{"hidden_size": 192, "experts_per_token": 2, "lr_router": 0.000733, "rope_fraction": 1.0, "init_std_o": 0.0204, "init_std_down": 0.0102, "warmup_steps": 200, "decay_shape": "linear", "train_tokens": 644400000}
Below are experts of layer 5 (counted from 0) of a mixture-of-experts language model. Rows are named router (the router's row for the expert), down (a neuron's output weights, with its number) and show model dimensions 128-191. Each number is 500 + 40 x the weight over its row's rms, rounded and kept within 0 to 999. Numbers have three digits each.
After each expert's rows: a language model's description of what the expert responds to. This comes from a sample of Wikipedia text that the model never trained on.

# expert 62
router:573473566499560502463503568516536510467444507492455516482461473496565417444489518487527548506528532461517469539452509480499517526504483504531445573451439505537473451408540428478517435421532549
down0:431510518478540509550440501528520529470537541533531523554470544442495554428465560566490539417473493488532503543514448452532466575493440613511482503448447470544515487523525544511497502480500533
down1:528458490471480594563522463502533491490541435469500497449477546537476394503543518501519514571575538495539543520516484526553475500509517537483407512516510556515471498511508480573431500488509512
down2:545480478580556473436405551478530506597455431546537510481544437476474522489488479407498516518483595499469516501496467486523510486511460437565468502543502543488447487568548533514544488441487540
down3:477514511456496568511508486499536455429459500469397505506501494461480471516455556539451513484565436468496454461509537426445481519522452456432507478449474532473493475431505592514450496462527494
down4:468483508557408551464501465450477550500446467464482503471467476511552490472534539492506486477521567511469588566541427491515575498491456548480505486422502507489558551464472521545466489530481465
down5:451543531472416450459490509538514478455490552423533454456618499460522561473519471447576518464524468461583517546520499515485527569485555510472471441455489481548505517471504486554517494547541501
down6:470498434557506408515477509489470504424436474534469503483455472446488505455600551517460487537451494482478470558508540488447401518540490455560481543506490486459476513463502532475605540572492429
down7:442559437445461499415526521535487519495439525519502467493541517492520540520575462455624457420500447453514437513495416503494482438529494505516481512532528458503509552453467518490500557502529501
down8:472556521524521528428489510511445497423459524546526493480552569465422491497472481403505531560501437541484501532534498506492447480480451584526491528517522516515532428532481455510517466462464545
down9:521553502510448514453514478494487473499574624503480525508494493505521506517514536484542475428512543527527560533510475425492484466491496499426536580552587429444529464473569500474582501494486449
down10:465480524499526458525529469524581493532483475465512483495478493524505486461620540461566447541511559481481458531545542469481502433452507447501512507465506459427514521491505457468431466494485487
down11:552508560479499555550547473533568413506460497524514465531485491498469495514449489554427427490507559390435468504450568593440443535437497498533488456479524497514426463447508506529506540377529543
down12:568468526586439500556524477444404478495533517505478570542551479516472557462506453474490551463494490524476478506507492500505526527492472526482451536537557462527432477431472522503491457498478512
down13:456517565479482540540538422476485503467430447491489406473505400490448487518520498481460540477602576527581507544530508454534509499499490449488509494464445463496483498512445521485427542514440559
down14:498535491503486494495465546484555527528472479500386538552532525469581447453437522507532495549454548521542411535491515474453606564499453468592520498485440472575439503437440480480513503544528532
down15:540523492505471453521476514442557511565526466555589536485551542453526496434498506546455556464485506440445487532501452495445466522501490495483479524473521563473452455436552467615540487443552521
down16:456489501477506527518478565521413475444477529401439498456524444462491477482522533540589513408449557468523480469478551475466518522553497497474515536479485426527450472544528483582572489529529493
down17:457532514443538525474552553531519516533530523537509531578513501499481474559498469483419456482507473475490405435579545530511548522575461520490471486539516577518543535536536437458423537466502516
down18:514529546460552518452563501452502479543456459502502451507479429508449495577529470482529440477494487443613552500489517508491479527503568551506532434526409588512548500386531445549498470473505504
down19:497460498486498548535412579466564437532531540542534515527491464560553508444559531497500521508417511455462487432522511502488509481508462518459517499485558453440516497489513501526523564554498508
down20:536516483500525425438491484464629514537477472490478540512456502478501432478480500527542539496459476532562517480420458529507512484504494542551486454533497553567498463518541500536506511474475442
down21:496523479450530547525488511473460516521553466470490465475510495489462499558470466459512505563508512509537472574479502560517503544496512496486491491516450484544479523476425466394483481516536502
down22:523561517478473486547547466523493487517489516520465514439490503452509609496523467519485542512520489488515417573551487446447511555506471454539583505568535485461404482541532490470524509493536473
down23:507478487493566456424537508485456498526494458482515439445519593476484464480456494449557522588471489391507422473419545529449531523511527461513493511521526457579513415473494452468455497479525429
What it handles: Sentence-final periods

# expert 14
router:598487560433523538452493518527448495525503504487528498491511505500539488500485468582490598498509511513440623490549518470498513437479540481550474541500451430415458559429504455462502456477510463
down6:523475496536466488494499525536487543468469457585484399465548487486512515478471514459555483511475569502515434531464546467514475484492525483449513486470519513479570564499582410549534480525461466
down7:450526529476516515437430487479550496457552472492458505521453465468474485515528502575493512598563556513512483503484479494491503545498516528460549524521544550472577548519432447402496503458509511
down8:457513497483524435492514486480527521501487490519522475508459500520517470483506470414440562431472594517403433536468504547488515453516534469434448529504497521547501456590491485527443464520565515
down9:495529450493529485502487510515573487522503545496521473490510519497444442441454562532504475448486540444449448490479533502491515461431517485427507538417497516534538577522490494502487496581477488
down10:522494520452497517552459453469557482540510506570466469513535502462502516458511470497511537461499423525428525503488466543486479479471531484544497547498455535505579528511445429514477494506442556
down11:497412478529536559512465498568526566567571505565497462512481452498581451514531506505561479550474493534521540477449517504521467569531518526559548540485577470550465516558546488478496514511456488
down12:388493506570498475515585503526500481529506575561505478454500484484506438521474506522578511465463605537531533470516457489500524451521495423528488512541557482439482478493452546530524483473522488
down13:484447492540455514522567520444513435525422544446483465486482415510469500549476527437599456510517483541454500468419490535468538502490470485510395471493455581489519573505505513472536562540512560
down14:525531486469466514559528465503471470437486561482526438492396507506429534481472537484451487496474509542484521538525556477489511417547495477477504488468470536480501514533577474493535463549495464
down15:530520501499530521516526418505494511533568454484462447422531460483460537476482545541490529489615537477458545507553574489480540491506540501584514493478515473449513504489563495497469460456528475
down16:455501510539475553465534455515462500494533439473493499463435479517391506577491498434543456497487482544500439495458483499426478466521463496509413489515530570503521451440503450561471445595541510
down17:560488479502515553527552535487489478529454508488545443504559549483521445455485452446525513510458504509458503493491456490435495491474473500432495466524514480491543493462472489447541512542396440
down18:498472490488453545455410492423482511560518483454525531523525507494485517565496481436471518449501510512497525535549465487493571486538527455504475565517545593487544591549520468547450527580544408
down19:510526522484519510484488415491504500514495409439453478464549486481491436509434551482484474520559416534506510465467504491540549508514534521466497526564473449537535458512554436487509530499467472
down20:479543484531568490524493469467556467493557499565423565531438516504510507464542486563489545472478458525480523505495502541501473481442471551470462565533512466502563515520563542541492471485502549
down21:505495478432509458420565533502434542463499558528470516533471544501529432552586492484558467505520453467459454542521520520457467470560471500448491536565512559466564582501483525485552462484483521
down22:443502536477502471526439500594540540436462509518449472501457545486476484451516437476409434481470566552539461519521507468448471512478511512483538426503516555488501506536531488489517534534519515
down23:572566518494475486510487545477490519561491517485485512532520449489542526467487478502477532525462525370579530477487503478466398463504515417502565534504471523500518485461493500539478456459548501
down24:420531522494430502566451481496418492502549475457491490510460464448444496544447514546543517524559401448561541512521596469473486467562522520528548407506501486514539571534487584496518462452523487
down25:543431528502488504500533546498501530560528515534607450549479408578471482498503547483516478563469520506490527425499528486460505454501516493549475509482441522486443443525456455571502544498487463
down26:508453554529506486492537487511539524546460568461474489495523513500436544519497450542508516460494560513563528523542481503443513502506495498450444504507523513535523550513542470472594511502445461
down27:540465517424520523456500542492434464537537499492553500550524460498491520466529531512492526471487473533548445574479484448488478530495496491491501567469509427482488471474511506465509501463505502
down28:499505512458494566413539536522543523521526508492468431504510496521558462458459490488535563496512501432497457564487462462516500461507428441444474521469507495527500564495579539463489450502619523
down29:509484527433526475479498524546416530529522510515501529521535495512558458526516439549416503514499464520540498557524509475432452420627566451514498501478518455476574525548469440481527454508584500
What it handles: Possessive determiners

# expert 34
router:533495524392498510477565540491554447449511529434423426567479517528531425566570449456501573509470464465529465576544483539481510533468499473576516472527410513515566493497473447531529502435527479
down0:501473425492501454464499566548473557585548467545508472520470463506453529498545425530495467520547507563512473511527489546571543554502453496428420458581404519435421460521449433462487486530505482
down1:491470521448518502508547557494540607500509466450514483468450528414453515567532500593451539483428434435467530428575515527427517504523497473489474538525511553464459494444458509525552481503437484
down2:500523576493464507521480460510539439511531444526525575543475545508605510470460499474487499488496412516526442559515485480568496566567464539504510542503483521509505482389462562485511489518559519
down3:560479536529475496543446480486474489529501504526530503507485616450495548437430477439429489492500519468456486520455478468455484441448484539462470470514503544471574520519540522511511495535521514
down4:523521478426592501444556477487504452539474494503510490497509475528457430475471506443498427523507479470464504520489489528541525613534540552506484591480446492484544503529470486479460472472515570
down5:524517554456505455498492441412512595513441504514520518506486518484463557442550482412481509429484505504463349511482599528556466523554544518508497483599432494468465525500488533561439470481531531
down6:532504448494486470533444494505501546409507505478516500530454529514516564585489524517495545521474480465521544570486526522526487476596582497459438566473437528474527462463428476546488502497486479
down7:482503459513473505486513454489475419563534486504463477494468548498452452495543518589493548489528522462596469517493443470510491508524535459508540550407439502543505508536452504556479506513557483
down8:604524585513447516453484468473497504507490471515453455516451491552551463476530494513507463549462529505490492575528500522478555437515465514546511538499506479545456551508455540487474457568454478
down9:481512440485452443543516538535461518497424492491576441421441521483527462517501497508506479489461576504501484485549523520509510455514498526543454522481483489525519485446475415487494495493526528
down10:452555498467474506508558525518545475519538404564504537546517506485558461513505519499503487576487502536484455509550482568474450476493518481514491442457508444504491447507450490503481475562415515
down11:500556524532577564417486510468547454554510468533448462519445526516451450507417503463524539449491440527506489463496543468524506528432459537429421552415490498518544505463486490581480484450427514
down12:469551530451514490503423557522459444462517528444467439462457523507530521431472607514466484485502478448463460527465480498499523470543465462513552521534489470523600561509526491505544522521512470
down13:512480425428537490484474551449499455515485487517504538459472531520536468453500523506538536488441539486538495452551427518495491576507471460509525619518481499465448481434535486536466490457413514
down14:427514501579443582553479512427481548484498448528502492466540506475516533485525558504524504565528449485478454497528435499507550569542511542453493524574497429457507505482551501514508536473477507
down15:517550560468455514542558508493521477461489509490457532544478449507515512468589470469499536546453506477500386486443570517536532452543511482479566543432495551493546517528497481503483569505513524
down16:485527495508512461556463515463504568588493509515517539509519559494545425535480496457445544534458546453511545500397506562513573448484507556529559499470511482462499501441463375538516503500566468
down17:579571493585497514517471563480533473511517435530432494478548511459463517595510487513540522558479523562548541561527471415450513442551499510488463519460512535498446473496527499510461548465452443
down18:443480492463510521525458493518574540573624533515482464478540546407493466503508548461458485507497498439517445543504432487555594480528507450498514430484590515568428518446562443517527484505517556
down19:539495555574498488535495494524542491541500530450514484508467495559439493497486522493493527449470481399510468532469534513525503563466512424483469501455427558496556532551564537393471475510463527
down20:461499563460528483509545522577517508506548478570492530478535469591499512512466499469478499508517477441490529488475510486495445500509455495505574457443614464490487463556543464576475482537505460
down21:535507528537461516500476539528544474555552567512558456511543466486557492479498514489506517521475511466504486510513508468470452505511526517496538461486448504515453484474502552576565510555487425
down22:478503482501497529471482556522504598417556485533452528395510488498495435562589486464529556527463512520463582538567494456505510502415526554512436551447470563566504505446477550519492446525513496
down23:497463566475503515486475596427513501535475522574535446534484571534446578501472482525489532499550501592532489463469523488502549593468577511496384519485471438465529503465526514407550529489518498
What it handles: Prepositions after verbs

# expert 7
router:502471555481447462489510498523479483509481588498446555522416527560541524504510553472452528500553464449486547546574370486574554520509541519519516480405424522456496509467520457506551467517520478
down0:479501483424513544564553482556529481531502477518511439503506463563488569572473535523422425510544510568423563474493542557483422512470432444515530487461425566491520570502458453512465483433501447
down1:469551549542473515505519535587440515499548533488488467535478575544508623460493547522484489470487517482453518444491461563478543542580473454512510519445482486495535472463461476421456527433599500
down2:499409489471449540490460488398411531481507560563521497509436531466504479528531528528545421425488514423509479559502462446551468505542497524522541513514542503505543492452529517573586529535539498
down3:551510453484434451500498476529416475445532542513504442508478509488528618481514466513517461471492510439556558471448421442460493510531423475540535494508415491518496452530483467476545503499488439
down4:451488581457517532434524513465537503558505539485489513524395522522489508458497539550514516529550553597550501444537594505536524487448590499545529478573453463473500533562435484490532498514522512
down5:573474494535459534484520416483562448496471452526507465450541454497512464432588465452554508531454501587491491567524481557512524488507532535508515513453530459477442462532523494482452537516502477
down6:541518517472460507496467511531492410488511464478501435528454482485468550528491528502587436585525546519508557477517507494510541428557461466509502522553504481512461458470590500434446467512485500
down7:573508511579554481546569514469481542552516500554521424555459469482450472467414518570447507439432587485507516464474513486522453519526505488499529527465471589467533568508524470559476530465504501
down8:452493533512514428479496414530488606491528480411458497475514528477478508435458488473519492514538495509524505571368488573549504526557460549495506517556547468517449489495473478503524484514408540
down9:496523566474441518540541436513528534496526430528516554520418472465509433493478474546569458499563571463564521498573573508473522527544542530493503582520392408510510424444565547477523485551463507
down10:504541485456529541473504459468546496508498454485523467558478495559492519550515453509446467481555497511591486513475494425513534462481530478474513404520479482559520512515561448484562487455490464
down11:465464454546507490474440471500476539503548460475472504529462541563453486468443513574574381487511474526526431464455495530511467479425491538524498504549492523464476421460501485479465501515448534
down12:510514462469561596486552511548521561459514533501441461485536467503511508460497481526434501597498536486520421516520504447516485440497567532540486551486505506457532465488457436476485454519495487
down13:459421512584478508477548482559477467480436483520492457547507526529491461491543481471518473541528540469510504459518422553520507505445551467456516534535540480546478526555481442483575520497550464
down14:528575528496472495464577602483514532613543475492528449472486472478494554484547502555493464526459540518495432465540537462480535515532434634504490484490531605524432491527475512600463545468541500
down15:538527454483528554518483442525476487434482497503510462549495501502502477541468512555485543538529485464479515476526542555513553440562479474538419570501458570479497493497487478478487507481457465
down16:493497533525578487494508430511454527508462574464476590548421475516545536527503511501515572526545511483484453552544548502498478572508471553491456373458457506497467459472515489496500463526532507
down17:511483496535469487472512468430453538541527522441553484485495508449557417563454498443467493474560505477495519516521524530523478451543556466534569528483543547531448465498593542412503468390515541
down18:501477449525491492539515522473546491518447549485485541528457473525547490436452528467491524508506536503471450466490423543510444517559543520486496525542505462509501540559514521558476517476564470
down19:462524485457482532528538441539507547522504437492487511478493554514506458480471473473494509458474461409488495504523507514486516530520437440521516531462462503450466458449478552452537502508448516
down20:535501478452521451510555523454502533440508515475437499476478447548513491481508489459542540517512528494446480499505550483520531477480541442490523483505573445502506451505486501520549540460537537
down21:451461506513447454509503586500464534527498430506513487502502537526542456484498490448512498494562507570441478485513514434473456491542482511524543483532527444412474512471477490517482447510429452
down22:498500458482549490492517421407468384526522478471553513516505490511539554471534517464527393552542483463472529461474518438464498454468550442585543577492521528467517483545586496528512533499481465
down23:581544471515512462554508467415480454516523452532472469435548470528487539528547445535532521475536468497489480522510498492453429511474516467501514491484518521473506445522393491584526561492487510
What it handles: Prepositions after verbs

# expert 19
router:559469476446479454464472491534415503507480482543488492579558478554489518526533491555464461501531475477527577495547493501580513481518574466560469500534462449494518522548543453496534482505543549
down0:483442458498549486451540512460474500561518494563653499447498585481464498478534489476479531558523505434473439523509452488515445478466517520519359574524500506501466496462442496448460541506459533
down1:575460562527542496505428511527443479521540437493459481493494497501476447500510534499499551553392509418572455541569509505423499501491456465521495527497492482565529505565474511537487492585544511
down2:576529565522518569459516491445477491535509481489592478545459491468515435467532547513510507517513598426569422453474495463474591500648481541501508503507508500513468524472543510488455521488501534
down3:499527520552531563562520551444499502479519531472455484531502469497416481525500460564480449492494455485492557515503554572493507478390497504524509531406425494429545472532554492500491495553548481
down4:502544476486521492508466533481492541496506488539497486461478467437464453493478514490528449541461567515594427448541466523511530474499464468519500461529474415515447489435477517426560491483517491
down5:500440471516523471510486552529526487519559538464519443465458521546484511540515464511489465439515493461491536481582444490577465509552441470591492526461444504521557509509440405545506431491525479
down6:513501535449530500490535481495409425525491506494475522502476563408515471546471531533442483495483490515497451471485490502449480439568507547542480483552548539566449547513516486494540416544557546
down7:456461428558553477489502455509480435409446496474488513545479506578459535494515511531514391509506434483504488532507615506513528469453476487499507489479499447489515507564555569543457517459509479
down8:487590521516398455509455465507580536503497571431443453465561554456458467493540519500541519469458514457500447514455480486527501406550498542556508478537556487512539559514523430496489508529482412
down9:474569503530535419464346545587514511526497497487447504547543501500496509465531489562550544410585475423466456436478524475517545515533475474503472487454469472498459590490611513479525550449484531
down10:490489564515473555455535460507467517557500534485452536435512525553460498535450451423460564494563494500475472525398484449529550526434452483451461574447507500521525511444475448476531543473552436
down11:481507470489559582493585487523542541552408518508453454500503458449468458468458476509572463481481533505503537541454575455520502487497519382501502405456442516483509496543524483475430493505490476
down12:509544488432549480466491544464535545499497527483428487517475533450480518485512532454464515461595447462537488526447506457415452531516471590501470593434517511463544474499562487550578478526499487
down13:496483446513464452470530513513434512494530529448495388485485591459516503559525443516554469474491529502531525522517473509488528495509436547526504486553571519499510490487483492483555497529425585
down14:470521557484490514522567518509588425584516519474540494491451520474464520530516487529477516497494488498491553548423532555542492424461493493533449467487522551462479547437530508529454542505450477
down15:528521482544521484549515440489426566517496492497444478505422498487519475498491578495595474455545471459490528478511479549416516496515461502493488487496549516503485532530497528512527493487439518
down16:515440455477480510438474483488506439493462495536440487528507492566495523473520560527475468465480533539480503505493504437479533485555563465543476522459459479465584504520470502548463546527464507
down17:429495523553494500464489455535529485454488488467550484528548503541522452508541464569556473448478492489475468472505462465541506479467556495381476524449484453429455508473603544437535476497471470
down18:547547453476520502585480529513513530536607556543440538517500482538521479498471498448484492489501391467575475539445518479487535498468498475527497458559454550466595473514553479530539549480427454
down19:618588514471493478454502508457538534472530522468536555518499566525520533499534485484482571512496475481518536544456455509499476502508560490496477524479501465518535425507542510504535529508491520
down20:554425468526456482514478494513561553545480480420567485566582432536473525431449561497527458514427544508500531527510506562440463520507541437449455472439546518461497495518531505474501436603456445
down21:514492378553482567575472470614524516526508477565469482469503500511511484424512514470421473534514490488505533511492565445515541496473470457472537494474497470516494440448425482485577533467503455
down22:566528546523453414515496456503547553462427491436508526515451493503517529431482517486475553523426574470535518494478546537549389422522477502457473510417496473542519465517457460521500503502613526
down23:536442448468534444557477472465487516493492482472426521475473491541473501534503493488460506550537503516459528467479542511504395474574560479550498465524517491466554438497454476558518496455457488
What it handles: Articles after prepositions

# expert 0
router:584491429476547552520456507475483497450448489533476489460541531494508500461512497438447454502476433454549493511518480489568544524503547523458453528556486434494497482440490436527421454511477463
down0:514483486473518483447549513542445460444516525510495534514455544508499500473501500514529444512470537519472575525480462456522460511487487503529508475498448494506413456514486544389499479528515484
down1:504511507458444525501434502488470550460481527454399520468575548518496481469548470484523520516536504553442428451493575548627514473468527498512499466501502514481510495539549530479503487472486416
down2:446513482580487558475480500456462458480553498462543526566532540469472485529502541565481568458512464451515535498541430469458444568474530531553416485485463516426526488454525487571477440484544496
down3:486477512501489566490513528556467540499476463477501484508482519481513487488469535433419528479487490436530471512466607607513454500515507585533493500428455511512478564550482491474496478506519517
down4:472518418561497497492525547505499506474532488444507495473473474523505500529468526462504544448501481432433463544561516505487512502516480467447490481532570524512477481566483542434548530559545484
down5:504487497494492467495500529505544512497489489539464492484485568499433480509560446489505507465502422577493477437481468464523534539506499462466493547487515480539448551510473458463568453473437496
down6:425573523414520520549519428590526552497550470485502471444436484505462458556495538469523482477475460489547406473523453549522530476473473520546528548431519414517487555471507500476462442511529536
down7:469543533471534485556540568513528467502510543464516534473499534508477536454489467554490490531464516461527519461499520552523584465459510505533541491495471556544539523473554442543487462437479527
down8:520480458475435471520480561492463452490510571439538483507476557498497499601549519489435541509513545507501470520485501510495539577461473517489537593526565544562529415490495521478515494540588417
down9:520435581506487477524540553526491481509542482515491467470565487507498513499495406498527534476486513544535460496447548534488493504508506448506481539469475533523460577527465506543472518422450487
down10:517482497525533370608464469463555538491550545476448533498501537578497545468471441415531492442509570444562522505453455517546482540482564524485499502569490448528506514473489480449590572434501438
down11:418523494492460510545455525490563564570401537496396569472539522480521545546504450529385553521493454497549503516481499481493538508476502525455527470509469444466503505531476490483451511380464480
down12:482558578506445446503512498578486510512497526423483519588477567472506447452446449632483540552506489447494553541427476464472489499522517510453506486540526547519533564470506480505534505459463569
down13:461487479479472506526505505508466508545441540515428478520539538506527461530489498526453507475498429459526503475459466433536497470580532533481409513539471527459532487393468610527551489476480486
down14:480429468465478436484555486446409545525574514485540464527533496535487540537430509435427476491596486547544532484495487519441503486512540645556438520475536513502556539500488457493503437438515515
down15:519522490481465495507564395549491539503553457510511541553502512470522424515527534443504435537506511518493437513481412457480475488469517540565507514480484534523458551524479506514406517393489517
down16:498385521526456510431505546554492482470563430473420478500478556541498597533472581487467491560461489536495442510546494517575534527480466435452565473590442472435493443530495570508583479548491452
down17:491430490517438458362494446501505608450487548543471494466604500454516502502548490467524539475457549532501464473451591469543531527512527485467496509429497481483532532567589461534519505568526497
down18:495533444530529465533478452483487547538435515521457490485470498442441512494514502615511457500515540544444408611494478509464460567441533556454490511422479542544558450486573539435519475492440563
down19:446439458603505505483451553573482470479481481487498497470454503476523450516437495497456587466526493494573494490419395451562442465536475482448518563515537548546517438564500496532470492549459495
down20:529497498494507464464476455467517542556516527553413530453477491439609560496560463483505434511431548537450517442550620477449487475486512507539441470458483499528534445448583517507465552507488541
down21:488491481523609486495524473402569468484524495585602500515481464494517520533465499495442517539536481498545517570468522546469499555466517462531530483527436513464510496488493510491466525523474506
down22:514527564480497433432510442463533507565510538452514493518461430391524467580435487461531461462501491533540561466507536526428561497466494505539513479494472476538507541485539498590529543493517510
down23:497567496594508515581507468508513496466541577440536479494524505480523450506550534529538436478532452447519557572472458546506457486488456511467493458518455456480575531450561569513520479591474501
What it handles: Agent and adjective suffixes

# expert 38
router:562526459426479457423444487483531485542483529502509491565503482462510443491496472445544542516487494483490553533446425525468501469538534473544532544481462540478481493495554468512597465569473498
down0:430487594477469430538481522494488519545569485507525457503452511603467490444453483501506499517491496451544514577512498525509546529516489448440432436527532489545429484439467604544456486514554562
down1:431432456481562461530554498533508500540469494530498474547515435466519454508443435470554591560469544571522502461486517515444502518495436440465485481484549602496494518462477431449460537526503536
down2:487529502481483475536519480510461531442493465465485487468481522541483567528472483484516489503465510574520499530545526558523479579455428484540503463533526505523467505418513471504555477478537513
down3:489549519468481539522493510508479519467508500497514460462526583480556450496488464493570569469642448406516470514481436536450453509568460492501502498580535472486498529464483463458531464423495506
down4:550538502546557578470531511457446546461527511544397528401508459453459565515556518515505469529469498416560533526502436499526465509556512504456551440551545541547504535468494507491483494463471484
down5:438597507517500461469446555484493466527506488512560443496464558595548524438505494500482448467452550530402451536531575509533539568490483505465460496500496484460520418549445471493547488550504507
down6:488497498443484514482486484447512468508559518536428527521481535549405487512423502448542540509465467588503414470507503489532511524516425448532520511410497479503504453495444440495479448431554538
down7:499522463505466515497525494550539521496553537550473539540512502455479544517498435426526502411598448474488475480443506506483527517426498543539479526454468482519479454442484500452441485540531447
down8:500456519559521454474558444500458538464557408538582535509507472528533530504521504439537527474483582485508512413505549511516504437483561505546525481448474521521531550531473384530472468507501486
down9:421574508499507459500446550546532625531537491460447569490432528434469517496505485504475572540505528530499522456513556430465496424480463510543547462538482544509444520526510549426550440509568503
down10:479491500488539567540517533516456487389501500480475511508463468511488514405494477432506489561490480519538483431466454554492495483488479473482514550456542497555542502476502420543577524566534520
down11:498520472505486487525483457501530475477512523505482484466523479473496542521561440477560480443458504494584438523461551430504536481469456471475428470506505508509499546489550515489487471547494504
down12:472463562449478468513481456581512509456513466536533548494504495520537487460532523573448527598487548499407462480547556509489473495430497509415511537439539445466454598463555471562465475513501522
down13:446498489514484466506422474502528426448496476520503505459557556462480465505511500446478458475468489449475537544503419438530485473546496553545507514445571501474496508415482486445555533508519453
down14:451482577504498496466468484549463552522500592489509520529440529514514539505544478560430467469534453481476531527474455561495483503509510499478532458501567427535548487458497553547554520508476456
down15:550536471480461525494493465449535542483542514476481477482503473485521485555498495471547479498520530523424558570564463502453518530533426516447457539497535502543515470522487466491444518475572456
down16:506500532572512587509502437553469455457510471498547482486537481522521466518542481504487508571526541505506465456520514390472566437433475592485558540446568474602448489516479459527577470494504524
down17:505513375534437488499497553551482457410516497489472427571487477527458512512504509448518458498509491437493524573541515483492458544471493463389514530506443522482500486564487474529495506461504520
down18:476527508400442522490518456482507541484549577521546553523507443423533510523504451586488424474473497494530498512435534508489496504459501445479477473520488502552439491493510492398514567494514539
down19:602472530475488497492482564467509450523467510478571435503441511567624486511478518525525550557456528551486509418580575472504516477519527525467514522448492525476487469489466486489495496542535496
down20:527460493523395494537509460474451487499500494485532478467503574515386494527438498529483515442467512448537521512364539515532505486456462475475546520478485535514501436597491513507488464491542509
down21:482432475571438488542503444514458501425498530581541449544553447512493535536503496538503483544507477466530490514492458541485509422484553509546490497567460549507477510538490439452515469466468440
down22:534528514520461533490533490463547488515530547427524553552485393493492508526533543511507486497472531517390606450459526537564477484488476492522520500486428430465483548505560485512468527525540515
down23:600443582412517543462473492414535534495515511532558457492535524557465466522460507547572489476478529533501490509432469597532488508481508490516533477511504536519510491497500472455469520495411489
What it handles: Prepositions in and of

# expert 33
router:542520511448511454492459496496430467462460500556516476447503482507549538497485491428499522531539474486458500537479512496443429520429496447539484527481435488527434454512467438503482449478556527
down0:462519502535477450519576416486548465515524576546499550467472493501493564490429531486454555515478474510502509493505457515573489468525510458520482497463481507612439570512573524485487455476529548
down1:537514520491477472539483467577525440493531513474590543511538494497477430506500524432519506536556538568490567473519586505445535468460529485505440507485482472478485515536536527431473552514490517
down2:498532529523506457437460543405453486493478525509486502449413574450514535548502503536459486517480479527442482516444527454501596519545470537463525475510508418528482554468495459431533485489526498
down3:468482510544528497510512576602445440480532531468394481550418502399517524435446505544454517567522526467466501479485440475511490499516469524441579531467527459464493457489585507514529564510562461
down4:493534530421466551529521579508532578526497484467478489533513504487453532538437527558470502530485567494535503428515550427476477521504457398462488552502467532569475458578546496523546521498473525
down5:469522526512529529550511534479497461570529494490480526474422550489545549495625506503472544484523569562527443502479464486557497459549464575459467480499517427436517526462502427442511527510548490
down6:504503441438462512497539449524501549505508565458518456434471509452441603604493519458527595556510388482511464515582530563509539441531491486541518514551491480530415490516534481457556472448529506
down7:473490536500548530439585481485562508493556450502503491549494489567522596498526430546563488485488536502527516512541415516447458497436472541547472489519445458478519472513460486526573489422480499
down8:548480498462487510498525440535493487498463562524564482568433529487529470503478527519499555479555523507506476496508428447525445516543507451466521494452542458514565528489504473553451557497513494
down9:491565539523481520537466517506584487484424520466522537486507479486438456459514531462491587565496525558585461481469529557462506506490519612521537501452512493479496516496556451542504521529571499
down10:507540528505501465483505466547516552451473556525544503497535458518508488537505527522540480573492511496529522530424526470570426459453530514446556458482436482498419471488511499491496519502482503
down11:501495534538521514528520559505508457485516507539457493494496479465558479489453520496472475537447495464418431597552475481566456527464492552519543493473498525513579548421495513537485514520487522
down12:548503544485493624482514467584584536554476428516494500475538428492492617453409502524450506473507547529535447504536438453535497533544474498465534459527494498503475515503482516528441477469488578
down13:487515531452473496523520509526475485464493507442524547519450537512471439577552543544574492492502503486488488467487498574478497475519450537501428458490504494534500499556534385475464514511454495
down14:493457509519486503508520553511507570494439505517520500557522460544475550541483486562473529533421490442445479520523540495522494487449463516517493491509502558451470484570476601479547529523429484
down15:505463534470486531482502518497583501522566469518453538446391431449553505459497495464561486493464509514517513450464427437482566452556535509545513532563513518486528571566419505450553464511523475
down16:543523535510542539498489455478474568462547526521488456490534448540454515522462527484531513479543433476459545445494455499514540474520520517513471602534527490468498478567423481503512479452577465
down17:503434503500506493554606478476493491482421440448533490562480490520421504495558455449527506492459442541526505508444542450570458481473566475477499476507492496508514522485450516466501514588435426
down18:417423466513533455516476504470519464537531456481475606554510480548526529492483496478522567569434476552552469523557485543512512498516539538440467497484463432491503530461551472460597490538477505
down19:513554589578491547485548469477463534507484437534481506526475490528486490506488486527539556512424504466549529474502469510506549473464542483470555484491547448449482528550499468477504499530467473
down20:524482459439492499501437485515493412529464544523452500502557559511523447528530432560493471453485476464461484491481475509506496443511475487474518429495440502544488453549482541489522576442487579
down21:475510451528529447505454536466504489516447483487547615437478486537467470518472472509530478478531444498538554551482455593562451460491445512486491490513471540508494499472500502516530448434527502
down22:472558451512568462492492461464513443534470502555499468570521506470461473607479510504484522501501483483522554585511536427515545517504550476473446527560577499521468536461521397541516510476472522
down23:529484478490501487513436394536448528480468585455410489480494544526486487503534562544444575497482508534523489500484513459503537418490499467472504495517494534516487454480512517538581496457511490
What it handles: Articles and adjective endings